From a checkpoint of a small mixture-of-experts model trained on Wikipedia.
Experts: 48 experts in each of 10 layers, 416 dReLU neurons an expert, 1 pick a token.
Training: a variant of Muon for the experts, 919M tokens, 7013 steps.
Below are experts of layer 4 (counted from 0) of a mixture-of-experts language model. Rows are named router (the router's row for the expert), down (a neuron's output weights, with its number) and show model dimensions 128-255. Each number is 128 + 24 x the weight over its row's rms, rounded and kept within 0 to 255. Numbers have three digits each.
After each expert's rows: a language model's description of what the expert responds to. This comes from a sample of Wikipedia text that the model never trained on.

# expert 44
router:133139139149183108165150159149128093109155161173139121166094163125132123125119130122110152109154152119153104124148191168125138139095099135120072128144137127148137150138101131117143134141116160125188073126105099117120149112139168144113158137134153137162155082152141131133117114130107126118093138140163122094117102113119123115138064157140183088118118121150136117118121093146164147112109
down0:158148119111150134120100117096092109181096122144156162145143132122089143155159121111055122143102132140135124145120175139151134113121160129146147133144148082129082135119107118158121102128133089132145151121117136147130148100127109169171110152105111141116061138136124119083133128128155109104114124136139101163142142098088141165118119075135153127107149143101143128150159151146108177109173
down1:162156084114160162136130116181155127131137164145113141154137153122139145150116149129132103174096124112153127132127156069118115136148099131126117074137152113109130090111147154145131125119191140117087152148120159144141122118104108132119127136132120128130120120131128124137105151124120119117151096118149094107089103133085122098108139112108154126175174115136144153110136099067098099085101
down2:094139110069110174136109105146144123080160153165124122107118113153142131139086107110123127078152100112109119125134131122157111162108164136077147119067162064144151129098134130132161110121134145130131119124090120125129149135121166126147063128123093183145149139108118106094114160121129135167146113097141157091127129164174068147101182100148157121138143137137130118118165117115103140161125
down3:134180150102127117132111139126139105137127101160114093161120129166178135156120119115116090108111157116102134153108099157127104085139108114117123146128151160136141132125147121093086173131129191134094128138165155129130151141138133101179105100104142143158137151129160148167189131157109114138096095118137104126136126115139106151146131125155114131099177151109128132102111155104113118130155
down4:121136125146109142142100140120078125115196139116114110104103146158132165168128082164116117122130155093109141133134154165127118098164108114151107150116146145132130104162086114094158144158114153123121203130172134156113128132117150090137121135132147134139123064152139104126142125068158071165121123154136135130118074110141086162146145123121118143109123134098083128107087069134147085132090
down5:128128118114135145105114133104156098116125127103155102118150077137105173162128188158146120141066144133180139107135147162164122064172124118123119148134154151124104130162145154115134142119126133120133107124140126131097110129154113148152146126144115123117098107168158069106104135142148110142116100104158158117130119141132161102134146137141135144123159161067131128158101097077121135091073
down6:100076126170156147129133147151114137160158073124148145090110136153082138147142133105093162143096099092135131139114093147163143115120146132090130119120123128092159128118122147117146122119134113114115105107142131084096124121130139106130113134130136102085116134148144161112172096117140165121162156101118149170122132172105123169142170105150142139180099158122075131090089135141145104089114
Headers in sports tables. Section headings and table column headers in sports and career articles, such as League, Career history, Country, Draw position, TV.

# expert 36
router:131141094173175097205175141152150111113157134163163131121121149099146133109142116134110138155100137137148121094122161131142112102137081138178085144107111118124100099122126157085085135127152187081126094113129120092127138132107137112079089125132120133161168087082131149114124180128164116157132115120146116134125131139073145102103091149132124143116102117135166136137070130152113123103121
down0:086089171122120160131117134093134127114071097120130100119117105132138134140107115148137111099165145125145124107160111110131114072137141125152112135090137094117110122123143116094100132145151137153146126114115148102134127163113107080151152128111149126185109110134103103077147159088116166079104135081127092134138162098167097178138140088133122085139146094116117183146123139116123150142104
down1:158114101111154111102117140130132086184132118173113124096152122081105122140107087153153145140098147143127162130133110163118119140151052116134133095157113135136079168149083111136097120107113108167083163109121143181144130149127100153166172129156140127126113104144142118153121145092153127131153123093151116147138106165130155109142136158156103083128133108123114131104086157109113083096150
down2:119160143125121107101164143103138137131115107134136115168133143115124135102189109142121129112147126116136180100121094144134124160106128131172105153138117133175061139183141122169139158116124134129189110132158133118107125131110097149141135161165148139103102089142146146121173155151143156165139122122155144152150167095135160130151124120122188121127123147160142127127149161102133117112123
down3:141116128138140151143119118097114124126085130144196127153143145129121103154092101158144080112123180117079131200161131128094114108123088130179141127128174099096128129095146146145147105153124097131170130146115125152118112147120131130160134134131087121164155130113156157083134129137184171147125151108098131164205168133145141143144146108150127123113139138136117092147151132104153118149153
down4:106129164121128119100117084108145106129113167127149115125133154123161107111189122146071164088160188116081142115116138140104158089139137106107120151125122135122147161111168095092082159148135113108181158122101099108159093152107108122099151130148092153103138170181147153120091097159106134121154127113131131131151128133101124118133153130098159120123154122137116135115088127085116121123122
down5:136107118160110120167128114118113110124119158142133110073132078166128168146061111143133086105140138135143166153142122169105111133102146102139115099143147111116142125156111165136105130155114143130115125134143145108115122161167160192134170081138129158071152150141142182108126152111128147109158123156117147153154116140122115095099108123135155111102128131176128108113119166096138105141133
down6:133117097133129128176103121169101127132145134128088110122112192103140154065129131137139102106159122142128107127150092179108076130153118128129143100099120108134156154114134177122095118156097150158122170163083137123081133131104122133119105119100129106108127106124122156100163126126144137147098098183103146111146125113095158127121147151123138133109109179101105090098131121144117103146160
Name starts in tables. First letters or pieces of surnames and given names in sports result tables, often after a pipe, such as Nemechek, Busch, Defar.

# expert 22
router:128132095140177099141122170119183094097110152166162088146151144095111110087107138117111159098130136105130164089169141151124141163120127146181137099121109100136143091119135102124199107112091112116165135124087142135147145099087134097179105134079138148137084146122139158125090129129114146118118119136157190077130122135123138098141145141121095127126159173142132151128124124156138101093104
down0:094139114133088103126118133143141110139087148128095117140129124142100102154153128129127084106090101132108123171153166140136131162111110140116106139124122152127141127128102115115082153148154166110147131111052085147120109097120148132148166129118132113146084146104118124099125113115104160158168128156123089174108087101093094103125132170163137160106145123110132112115111107069118144155124
down1:081089086191107169168085115134122151129122148118141108121156093127112119118107104175120104114115127138119095107132126130141112132124139132155118108125135127106121100092125187139125132148112190142117155108129100134100096165111161105133119101127130123104127163131106112098131117116169147142115116119131118120120154134105132122094106147138148127130129146112102145156157131064094115113142
down2:146134140109106085140134170097126137111092172111109130146125095166122144141143165183149121138102138117156142090106127108148079118127131149184120101119124114127075152150125197171144090108127131142163134155099103121127138086093131143137093141122100131117143110131117134098110099165129123177127133145102112104131148135133123124133182114146141119178159092163111167131145120127101112115173
down3:113140101167143153165130156140071183109109098163190152141164093146166149134136134140092123082131162140133098117096149119153094122137116126133127133093143075121150130125140196144163092117136158117118132088108107105121156158183116125169095141121140160111096095122146146099112130122133112179117101093133118127173119119140073148093114113073127138121130149112131121104143114102102142140099
down4:170132154092116100144130105137094117114120091193116115146127116128101142143108106161102131099106139129127153111129133095147131114090092096124146140124129121158097131147096145097154108100072170113073146154118111100095102142116097118113133074129155145138092153130127168095145115160136136155124135179140143093148137180104107119122130115125134131169147168113120151183119132102141094093155
down5:123116098135120123082106121124116129119157104150141134150098101140141106096164152139147080123119122084149146131143152159159107071092107157153131174122105060128132155116129139130140172140151165102163076144110132119109142153191086116128080120092167144103127163149154137115145116115157105153119155111146130153134091142156118133128107097142134130109133135147191123077161101141157155112120
down6:096181157158132140149094148155135157130090128127103100133127171107107083139163095145178083154149115147125108163122103115168121118109135131087113121121150146142141069103186107145156152116135128120095133135122129126168129094126084145107142159162137073130155107116142119140157144117102146102160118123113109144119162132114098152140087122147147107130125136110096086139138141096168100131162
Word pieces after T. Pieces that continue a word after an initial T or K, such as T-end-aguru, T-able tennis, T-echn-odildo, K-et-aki.

# expert 13
router:102105147181124119148149156163171143079091137107122124097128109099107153092133091124118135106089138109156134116105138136153139107145100102157110152142092126145165149081143148113160088126110152143120086119137147111136142140117138115150094117147116130156118129086123107129084141079139076101130107095125113090172078144100132104086109150127159130076105167088132136117062101075142124153110
down0:100104129086135139130125178149151165116087135129155143071175097150177156115103092109142158105154143129121135158084151094174116123128142123126161157074138171137151209164149127152087118137144132124097133091136139125125138138141121102141133114102131124144158121116134143138172101163136131115130112128167090124120147132141110162161143143091111118139125076121138157145106109116126090141129
down1:135134102129168106113149138092134127137108135105130156112167100098146161148127165127125077151126118112117103095134129212114117160150166123108153129117142155097127126084146070164156130115136143146109159104163149134107110134102148084140123139125161155110124125156097147103142107156071159117110165169109124132142175132125144138129166162134189122122144131141159152131169119098137152150115
down2:104108134115150111120107147152106117174172110122174119131094173150128157143160128088129139129089118097160115144130136132137093098127145192139135116120118109115127118140106122147174193157108130140111149172121104140122161098159136109132099111116063097137130104132117132127156115131120099121120157118149123120070163138143128121127138193129141083141155133114133168173134104145117125143145
down3:131111160152105154114135089133108092133148139115101131137140140130126136142147155143114195155166109135078096122117176089135072097133136179074127151134106101131091136136123097119133121113133170114186128138142148117101132129119096160138101114104134112127093102160138116064119092130112129127113146165137133112149081115114166157110142132119113125145095151139175069123143136093135123126140
down4:127145138123103086116139138104116084123101127123149139093150148143139132158163110170143136128099140131115124127156133071134122145139135116150106113123100138134109147158118128159156059187116135097157153131168141108125130105129126143140147109116135132138119106163151146185098101146150136131082119122156073113153121116132135124105149103114116101129112112118133153099124141101145085152124
down5:117089104110179130110147142152105130160133087107181188130155126169114148096159102149133112132122110110096149151138148099111128145150117109137107162140121068123148182146130081128155133129138152165092116155130140163114132075145156100147166146134151116091089151149101129134108123131166138088168107150096128116154131075140107114132098181135141122116079151149139084133111078105158116110156
down6:107121087148101112167102097117121109148137134140116103095118143134083129124126120146136171121146144086151143139107132131136150150132139159138197141155115142134120115084127162148128148116159079124175085139105135121122140108128121140092107124128151130137154109162123169124201142170132099107127092140088121180125140109134106152148052124137097132146119126119102177110137141101134122134134
Music charts, award tables. Tokens in music chart and awards tables: Album, Chart, Billboard, table separators, and the om of Nom-inee.

# expert 11
router:121139167125137138161177153129155090117125148111118131062106110090115118106133142093123110113133151159150192143127171152159114127095136118125157154152074130162126111087157179141124100108119158117149133115117102141183166118116120078092128144103181090106092115091118126134151124125115130171156140135141144132161060131086120106118142114138134114118126139126149141115121135124149154128157
down0:095142170083129150100128115107137088121167113086115104128148144147200149100136097102140131128158133104107136171089122144138119128141131173116131128129131121155098156144127112158100086118079108095119091109150130167123164118105162121107099158126159079104123123101125128156151143081140104138137151108137133109135119147127129157149162125121100180168139094084139125122113107137109160106170
down1:106080094156128087134072101089125111135121156146135107117128140160145104109175129159140129131113108117135144142099150132120151152158103115114097151120164114129073134159075174139140136141144125143174101104096186150123154083163074120103151115114166119098109129100136122163141171135139101154130170102098138118160143089108137138135164182135135111145145106138136133124096135096145129124098
down2:135161127159102143106098094118163137132121155170181138147117063078125151111178156142116119148106125134120139102159126168124095103117124103148168112119097124116112145132150110169124135119143129152116146157085170134171112122121133057141108090099139109076100145102139159148101129175163193118146116111129102120116137127136146103121090124175161127144111114122143125115119143161091122104129
down3:147119095121143124126125127146136122101061149122144126116127146112140186126138133086156125126178096159115066162143154175132135120122148135099115095171093167140094159140128148149152129141096131108158089146112140112125117110133109134086150130139126122096145134113084091132107122123128164108094118071120131115133106152125137162132114123092177119113147154100077126159146137080090155125157
down4:133150091138165160108132127107121125144111134108151119132133141126102142128139114100094141141127123119160163138145122126086152144090106140148142119096101157105094189129145114110114133118140079129163173149168139101153114121103085181098169115141146158112102112128121067144124099141140121125161184155134133162129071131089135106118115127125154136156147128183137118128071110127107134159162
down5:131146151137113109166115137137158131140141121124093132158173132149115114107146113117144125116111108115152163111154131181104083139159131100142137108150127078155144138122151125106106163162152098130168139121126095105128161199140119157102110154132152128126151099161116095070159109090130142162082143131110106130101152096074141122111077130099126126151127115085105109150112128133117080144135
down6:134141129121126128164099154150147107085123157123171134095116091141137142104149112115128101152120078094081094103155166134122135157137125074095154104147127132124144101116147162131168128123190109134130107144120172132136080184109157149132125123123124166134109150163094121103117126091080138149135104140086118125131089119133123128148127112165136129129160128096120129143124103084162108126114
Ordinal and position adjectives. Adjectives right after the, such as first, next, last, same, only, latter, plus the head word of titles like the State, the term.

# expert 0
router:124106118170143116142113137123141121092093131141130117140103103118087123112116200089106128135097144091145117120126140149127093176095111148196116138125147151126112113134119129096168121104098102126134127126069125133147127143129111138155094086086137150172131103094182116116130176132114157134146111097142118151122142156135170090128143143131145130118141090117144157120096094156162135142107
down0:138136096107127117135142131142126165099115064148157131126081133105087126108130146143132120147131130117146101175133100134129120102117110154134142149122162155124150152164165136153130116123108148117163161135122090080070163132150098116112088135096130111106167140103109124090134140148118121150140089140132133085141183151120177122135090110174145133157082111154160186116100135143150169099090
down1:086103120136138139107130096085133121120095116135127112168148106133145107143132162145090145108124183115116111116102149113139176125171172155131155144149095097125093122136154126179130110117106147102094136098119129107127141145142139133081183144110122122125120151190110123079135146136119150135136135155125099148121121134127135129112137105109070129140105149134101155112142111141141153182138
down2:124106117137126117132145121132147140155159117119117130144121118147105132101160095160162131138149151121124160125151178156126126076139108089136104111153110093113150100107075107170154129089134166132132134130166101107147128106143118099138059123123142107141108084182121131088167122133142129107100142160141133152095149108104122128162154129114082114135104120116096147152145125141135112182151
down3:134125150121163185130090108150137147118111100199114158111123113138119176128099103120111128135137087086148111108112138141145144139097218094131107093134127115124121144110128100124138117102144090117123155140146147142085140157111097157139160149183115147096124101149111124129129125137096149127146119154116150100134097072133120149124137106110136165130131131158131101148104130140131137127155
down4:142124148138119131159137116084133157139136142092108084105121136113100114141147104110139139126096091091128140108103118116155114120119161076118136132108083101145127119114106150169134205113111111172156154140193118106143160086118116169152124134136130123098108130116115168151154138084116130153175121134148098106136116138107124110145128146144126131133119104167108132114148115144103161122122
down5:171112152138110142149145164097108096136143117161089126129067140158169153121147111181132152109097105117129110100087134139150112162135100118109137130090159141173137140112113097100109127097135081125138150160122143145142131183117121044142136109129139143078145105115072121154112115130156115078101115119139132092152113119133145155117156138162120142133155151132134115088123119099159080170082
down6:081142121157106134108169073097128106094175132129156108110158098142105112096118171173091085111104118142113109114089159126084109141096142158145136136108134141141145120137138127129154069110127104126096114098134126133097124119176172151152112113110117107112136115127132118115099152126094104116124124101137128156085140176135124166091155111141143118091138148154157123147123128161169148180094
Personal name pieces. Inner and final word pieces of personal names and surnames, such as Just-ine, Re-hn-quist, Cal-vin, Fern-and-ez.

# expert 14
router:191130135173154115138101132158174127128143149152125142161124073080152150078128151077082100157115158113149182143129143149142075150115090117110115155131143157143144136118147120104129104107095142107160106134098103133136125114105153137141093147111161118156154128088123152152099144119159102131118130135197114138127094143134133136108130152151102140154102122098151127127093117134115136079064
down0:133117093128113121122143115143121080162155100109133136146166096115180107108141113116174127105137149117124119153130108111137122175113121083091141135127156089164134144135146087133127152140134177121112150149141130147158123042159130130152148127129113123113177155138122126167078130131102072206125108178120101141126112140129125147140123135154178148179138113130130110145079165128114129087123
down1:112114118101096110097117115161111115080121131122127177150141109141122142161132137120137138141116148144125169109126110133148107111140152125093158169115112107155125122136121123146180107097088103151161107093126134108124142123131143114123097136161105090084119138161117115140119123116123130074138123128054105146108080123110149159095136112139133099127123123169127131164116097122125108114118
down2:129103154136147124152071129131093102129134138101129121163113164168113155118122109108180122131094121114124151108098109126066124121123101149125139108129081110159157139159120123085109164119119100148149143095077065122149151163138083132098112129150126103157140178141046086141134132135134097126065150105122146147103118109143164136151122130109119133131099125131110103177147127130103109079152
down3:114120107137086167119163112103116161111125158150092156150158101183137176151146132150088082129142173119138119135155125140124119157117123137122153112138168100098089116142066129147148155133134181118099102115114123099129124152124113131156094164149131102115135111122146141130131100107097153105144109077116129100153110167161112141136185132111111105125111135136141123128083117124133122088154
down4:092136120147123137164125152117129119131156107130109114167130147081113109146137173128150104139139174127113151132126131072132136158114152176173145139117147109112100157095133100150120092125163124102115139087133133135073132095126138106129103093174117157180150124133136155099170161116166157112130156140086107136165142130149115124152130139133160119105127171122134198160099144125149113138152
down5:159164111161120115129147155128108140165117129106120135150111098110119158093130130136099089120127136129141140138140141107099111112133113092170096099143128110102102144130115127124157129143138157173076129120098124161138090117141111123147124130138151084089183091146130114112133145116137136150159102106155090149119190155130087097127138158145177169155144126094177072138158123133138120136081
down6:108131086114087121124118120138155114133126166098135124121118127140133136099124105149118153118144113140094156189140138116125118162179152112105109115154151136146111107119173115143131111130152119127104103142130131106118111116133094135091155106120127155144133112126119111133146113144089159115084120134086071137121106161152093143156135132096109070109169077121134094140172162133139110137157
Paragraph breaks, dashes. Double line breaks after sentences or section headings, plus en dashes in number ranges and scores, slashes, and Preceded/Succeeded by.

# expert 23
router:066151121157142096153145147152143099148108073140156112116105143069135112140136136113121140160073102111149167058130123173128095143142099169115119102118117143114092100119166170100148108076139173159125102089140129108127133090092140102114103139138158113163139145089142162145147106097131126117130133108126133118140138105084119100129140162118125138087116144124132160125127111159106142117135
down1:168144112097145089113108153072110121133133114124114134151140130144129122097129148100180135114126113128144135168100101137108164126124127129142168137136148136114113134153136094141185134116098081137082099145111140152175122131158156116124156130116149132110120135155135138149089146081146121149117148134162151107135157092083158122155119125108106144095129118096110130143099080110138095099123
down2:169133124117126081148067131067100116116148124094115147143114132119111148127133096142158137103110110147112168106141116135117169124099164114156096088172106130147135142125177105100148131092121133092120109165096153144128118118135149095102120086142125082116095119142166137140120157180072164094103083123143152160114129127089095095127125127125101118140134124149161149083086158137096112124150
down3:148107100109123122152162128131087137133127108125133110109156162141121092098135152159129107100061139167154137091135144127129121155117111121166107138126153166142143136139103113126102128111150151166153119116159148137145150157137098175172159206131158209130142127128128122079119097152123107142115146113125116122138121157118083129110134121168118101149147115137101114156160127096132110113161
down4:128158124163144143120098075115124119100126115116146110128147171133065073143103134095129123126136117115147122136110123095143132145110140153086078166094157065136126131117119135156078129156108146115146140117162153170139099147171081172116128103137146130103089107110126127183155144163130126095175165139132120122148170123134106101133143118125133124136093076163159126184107086143150158136140
down5:118113147145160125068116151089166169115134144112152149139141110118146111153101161111114120135140100141152134130112156151117117121148125159127135157097149157145099091122116110162145108074097153094112145166122125088142146093124122072174120112137133124125131195110148140110129121138159110183063159120115127123111135131150125148142165132147155089131169081121120095154120147126146113143121
down6:147126125103148150171148184110128160122096161089179149115102129120123130150176121125090114125120119133150121140101126139125124162112123133122118107123161120114114108143099132109148137155134114109120169127067136139129110132167127110102133105093102085136177129133158111144140122082172131123157130137130131144096134137140127168183169131119113145146107117153140179124137131155147145147113
down7:149138143146140156104158130125128097115096167150155109118144096093125131117120184157109119123127118115135136144166136129107111142119130137145134124114120104149162142100126153119105141129103133153141105161102164113131111116140122088138123152132098186116132133131111183116158106147122137133120123113111149105172093116129099083153139089061132110131101134144090163142123154155113088140131
Capitalized proper-name words. Capital letters and word starts of the second word in proper names, e.g. Pacific Ocean, Atlantic Fleet, Civil War, National Guard.

# expert 17
router:167103137136167113150132146102112105078168114154138107117140086109133139112110139105122111175144155117147107128165109142158162153117125147141130129157081181136109117099123135158155045097130116124157070137144139089138132131099132135101111093132112168175128163116166126129110159097144089107123147150169162114167130131084161121124124115131116126142073102138110144097130153106153111132105
down1:118164146118143115164125113112110118096155155179128146109165111150152121149092113158069092146156085140142119153157117131144062139100132135136127147110105114099124195144112074128113134128123154119158105135155138132121145124163108149107098133133082191089088157108144111123118139136127130150136182160159139146118129147127100141151167129166102137128117129161135131130114114096161135124148
down2:127140157127118133111111157103119113146092183119150121141116163143129135162137092137143111167143103184112154160107133182132188120097138105125069147125117082143159141140153131151107116118097076110093158132119137106113120106142131129117170117086165109157131092122107126108091144088115170163111139140106116161128097112110109082151154163155117127075139132123143114153106114165152133112096
down3:106087154121134119140138116131119129165143117118118125123132113159129140128114170129135114129097134120112112135057121136121141111165150183147152145144154131138123148109148124184144126108137116108155120102128139125078144109177111091181201125137077135105156168152108119141138144115111098150159155133137148117123096129135118077102133132108155139111132121118155129121085180127058094129075
down4:143123104142110078141125199123153077124120084135115156086065111110116110131139151154129082119159112171101125107099111088143148127122124146137143134130124133159122116075155103180111135128175142141146093109112138125149138088107157108104159103110158179133123113110121173164122138120106109092073153168097181144125130133117134155182142166110104149132165090100117132116076153146116152149087
down5:131119119118144118116174149127107137130137100179148106131100127137109169150136135087125128098098133143100082114094134153123142141140100143116153095094152120132127092133140136138108144173140114143140124160129156127179157158139168167109117112158122175101108120126130128111140136096130130122165127095106162098126153134108137165125135087146142140109092104166125125106150130083111130108146
down6:098116163125115135115165093153143116124117172140170133132104139133099165164084130163122130161161149099113185122103120131145103132099141118154103092118135134094101140119102156106112137113137102110113120110139130109083124103133143107125127107143140150151151137151164136158137114180166111139137142119147094121133121139106121142120113148145107102115142110156056120115102101153157144130119
down7:159073140106094132127152103124119143112107135156096073093137111104119103147097123104099102088160147142134090113082119120144133127121181089150143138128170140107129107149109143109124126084143137064124105109127129141142090102095112139141142161144081072096170143117118163128153122147114123111172140149135078145095138138082134147130125095129146137124147119106092120142129127148103116141135
Consonant-vowel name pieces. Short pieces like ad, ag, id, am inside foreign surnames and place names, e.g. R-ad-zinowicz, Gar-ag-iola, R-ang-pur.

# expert 6
router:132165098154141122135135116096148137130146146109132125100106151128112079100186117134122168171112142106120152132120158106098105141141120134157115136133112118115133108141141158125149108100094111135186069093077110110169174149113134106117094137113129049148120111119165145134125102129136122140104111149141148091125119108089131120118106101178108135097099074126102142118131111159117189151120
down1:120132136127151101121161109101125088139091134179081136116158131106115105139134103134175140119103131092127137148133129114188147128140135104150139128111139114148148168156098129116135121088118152094094117147130096163144115130179137138111165171136135141098122120077109112128114113105117144167117141137158168132145165130120091141114107103103116120148095107083124120159141180129110090180124
down2:185123163106099104108136129133143123133102119106145165165116170137105147137100171149128142141128096098105154103121082130134116147109105105132125196129148122116143179161139091134114109179138089139137141148116117120087067141101150132176127147148124116158113121124122122102153129125136146121124120136137143152126123120154084128113084106170146154145098143143112136104079127126105102125139
down3:129146139164156124105120096116126131112103096124130126094124130153072153139104112109109088085108098107131127149134093149139126101125131150089119121154077129124062109154125141096126128112170182118141143121117149124095101143132113112107132164154106110130086114084126115111082105165087110127097151146152137161148077114134100130143120116113078128145152117135107157137087146133102122180137
down4:117082128163109126162119114157116176128127153087139135072091110110155172138126122120136141143135139128098148106161118134101122123113088136103121150126096133157113185107110153102129189123107111114150084145088096131166123111127181117151162148129151117101138124125147134122153149159141153136082144101111128159137147145116133140167125102109129147119120144130080132125171136110131132116127
down5:085107108096104124129149110148093179209128150134105180111149124112143151134174136127142121144170132113104141160115153074114127141112128122142124130166081117118121102127115101163145136132136130126135157146112144140144161140141139117121158118124132119118178126101083126184150115122080114129087109099121174109121165125180095136154161094117117154133155092090141136138103132132099105124156
down6:127112087109155179115129192140138133134127111139147168110145127153117147163135123132113145125159159164135096135147128172106130138109137121135130098123112109159120160076188102126148087094141132123077093106120139141130147119105131131120142059141089094148135128172100064124186126162144155113111150127116160116118139146129096159139112164110142115133120130128146142130156108133133102123111
down7:104122151133115112084149135113115103127155120079158124146104102108144134160124105154141109125065123116165109088164162087152173107141171120098144129120119157106105122106114153130123117115110060119121119148122143144129108138143196104156102163142152174105169095145088173145129066154108127144085112135152115124142133152136159160131135107159156091083129103147129153128120126171110085116093
Sentence-opening determiners. Determiners and quantifiers starting a clause or noun phrase, especially no, such, new, This, These, each, often right after a period.

# expert 46
router:119146156149126105168154141136115113123097115143116087160107101132114083141136149124104125171151121131141112142137110144159140145114086138130128127156133108138178119100142104110144135124159147163159107133095107091144108109087133112164113083159152120135125093118133163096101134126139104095085099127123117151129148139136136086101159137146087093093085095136147148133112143108129136127106
down0:148158122142134083116142102110118123148098126149168124109119088153118154095172158133130098131143120128107084134149155151112145124134132088098138129112139160155091124121119166117140119147161099114179156144158127142155105137147088108186167116119105130158127075107153146178146179110108168133161173108107109141127130139125110131119130101127143145167101110111130123107090111119142109180099
down1:157105116142154096150096184080130068119130161156150161136128146148084159089091120103132123135142102100136123118090126109136105155094160126150157114151099118176111111125142114086122130174136092132172126153125124114135153149078143139127109133122112087066145101102104161154116152096160097119147149138140129114134126116145120124109108118134094121108137126152101157094136118140135100141139
down2:145147116112173106114138148113140141139108143126132163127126113106127123093107099097103100100160125167084127155152168156116108099162111141112103148151141184189154112150169155159121105149131136106135126130111116159134116116171187098135179142104127104158142115094106109116106155098166153146105139159083125142117152112136116168109157130102164115105100153137141174070139171107124162124122
down3:164147144113123130169100138096142120108132120122139153111126135125108147181116100117112149096180152112109061109134162107099137109107117133135138140117143144139114122142131151121151162105116114111141101159086140114114180174107107131072106128160113130061103146114108145134139144111155158151153160136141162113106156130124141101108129086128131136144123117125105151139128135149132130105065
down4:149088138116175137148091162127121157140099106116128149112117102137129129147107143130152135103110115148123117152101124163104173131152158140113156129119117188141122100117142141118097086191110154106138153174112129157138124110150118123148123105150164150151152143119091142163124149115149120060157159151104130155158173119171112155178109139138138106142111126143127100120133128116117082178135
down5:121119151082080115124119158140124139099107126128132138138121141110091132082125105103131150130137123112092139148145126143095156071145128119126116108125098153169120113120101156116126129133155141127187129119155109149142129119087121121102146100120161164144100142154188107121155101095147106104119135081147131144154139131098159117166084107132120111122136119117100127129135146117175127130097
down6:149115139151133136138080134109147145080128165077116127125155132166110121143151101093078128114111092129171115128096164087101090128126142141125134123120143144107137157128139152142141144086126113137140128145122113132142119113174102165128155148092118127081148123151111097152101146148049157128118119144157104151155155108076139156094146128099120129095166148080148102106123147148123135116153
Mid-word English syllables. Middle syllables of ordinary English words after an initial consonant piece, such as Sk-il-ful, tight-ro-pe, scr-amb-led, overn, reet.

# expert 19
router:127169103141127127133148138117192135085114144135138112146086130093108148127121089130122145101107148167137115083102176152140137129096076155135155102160140157104113112087109147106146138121125182144164082090139161154127141131144139155131154091146132080144124163144147160109138110147166157072190123128133172116103119148083105109139103108111102116116121129130139146098143159113088151087117
down0:141125125132134103169104151111096136092116113170149138099092121161149105092135193131130163128106179108155138172148077138133122116113123113110151152111095147114153093119201142146154138128121150085119167132128138124137123110139132098154132137133098158132151125120156108150106122139133110131107130111153145118151157147104098132125130161108115128131140095095110118092109126104172111122122
down1:147134101109127126062150104119098125133138161149123105157097095105124098194120113142139114108104124165107127138121123141106148167152127139092126168119176105159140123150153113107104121092174103128144125128103108135090132102107137142156170147118133108145062121150100101083121159091152142161104112179138100195163155115135124160115110125119143175139110119144117159117123116105100131130108
down2:134118099131082133132125121140163125134123171088118146115128142099080118127138079093153123124129139138111159140121165117149114141103132107142173099142133118105115134075133097136168125131143116089089104107127158116127140125106138124103140141101148131133145123099092173141129137101159149142109125140124092119124110071126122173106106160112146155131111121152094158137132112120164141113131
down3:118094155111134127119141101114161105140137085150081121126126160148133132152136142126142159151119119125107132118132150078143176208124153113088085137103162076132104129130102113086072142109118117145135118143149105093146140135122058124154123134115126113089117152103129138120112140103119129116152129149104091123167106134141143143104134090154131161156160096142120133120163115146131139159115
down4:099142087103113178133137129131116118177122137145105163141090131114125100125123113134121134117137070131135130125141104148149125157165136139129143123124112132100126093135162064088127134132153133168133145145172107129145126147159132131129143132107085175133122106140168098145050118113145162139151081136145115151126148119127109132131143084119103164153133107093150106118169106120127139147161
down5:100118147121160125103129134135135124155130133128149138101141106179181130131146070129110127097148083147180111125135141139115123176164109105141159137129154118120092203148095121100178132130105129134128120081140105148102157115125161113171183132136123133118142120120128125088171121129117083155093108154122155132166081116132103101103115121148148107062124120137123127126163119148132103110104
down6:111095154087129123106180136133124097143115121086147126148174152098128115124116096120109131134137140134111097140159144078129127105155141114147104111176135112179172162143120152137092140164135092131155130127156118106153088125118154113156118180129127126149105144136124139122093142106151135133120169122096099130155135114110148103118063104129169163097130134134156152117093103167091119166133
Species and taxonomy text. Tokens in biological species stubs and taxon lists, such as genus, idae, ensis, flowering plant, species of beetle, found in.

# expert 26
router:138167151144128115146123116164140135116167154126123138146143116075107124110147146134113139165098134125162148139142135154099107122144137111111096093106097144130167070114110097114118064129134139108169078126126091132171136105085150109103111155120168131120100106105143166122112121153149118135141116104133112113139175138131154120150158171123114098123086148111146124153163089155127148080131
down0:116129133134118121161121142112097096102146095119128150148111127084130167135180153115143126076115102116136152129169161176136144125083068146161086185143138105111146092157111108153130101145147156158160126166102153110121128178091160129134144134080132105130083161129095144145127121163088101107154151134120183147131102146165144146124167118140130128107087173156147117142156157151120111100093
down1:110182137142091110104163095138120082112114104128122165118121102152115116095116155179148104095162099143126098144144107176137139094132138106111136138133118140135172136106085108114135084110129109117116077132123117136116082112089183157128115101125133137127108152124096111140130131181172126129132115111116128162116107110120106136120146149082154183162153147184181109161099103139117137149112
down2:145140121126122115138144151140141106111144114147125098133111120125108093123166139176141124100130089092076109065119136128147143167175134141137155140126167173115122120161138137078127174147119130097164121092123146139161137121121110103109108158078092136143140151122146140181140113136126081156136176128142138114117151071113152133127120129134168115084118154110129172162106099148093140146137
down3:114105136092123135127128148108144141149129113115077151121130113124153117113101136100087131157090103144124100142166083134118145122105095151123137155137150116134114143134123111146101140114118150071109131144140104168143108130151167119126120141123133156154127097152133139108133101121164124099122133169120128135115117148133148132149177104121100112109121141106149158164174134105184126096133
down4:109139152142097111104127118145130105154131114176128093134136143132064154081121152140160118152119125186067079122150139123180150139131170130128133119125154121122155129103111138143126115165173152132131119122175115147085110071115152124136153102115089129138144137099124136139099192108119110117133077124114131118136128156161157138146124153134096156135137105106110116174142109126105128120152
down5:103101133123127176107122133106122168151134128109107096070138173166088100143135136118108140133108133123130121146138125131146143161167133127125096133114141091149117121158141107109151094084129112124136131148165117112096159145124108152084089075175083097136150104151102155127113148124095143100161133084161135169086140120106080133152102098136151117106138097127131109090090120120096119131094
down6:100171156124153162138129121128122114139112162168142172102135136120154116149136134127109125094114109171145109159133143148123133141135149099139145145140089144116104172132141090143140156153131112156189122100133166136157158117129135129084122140112133134140128135172093128121148115149144168140136122104123114148177071128093129163162116113134127133078109143111097125172152095183158162128152
Infobox line ends. Line breaks ending infobox or table lines, such as after Phylum: Chordata, plus table separator rows and adjectives like high, low, long, wide.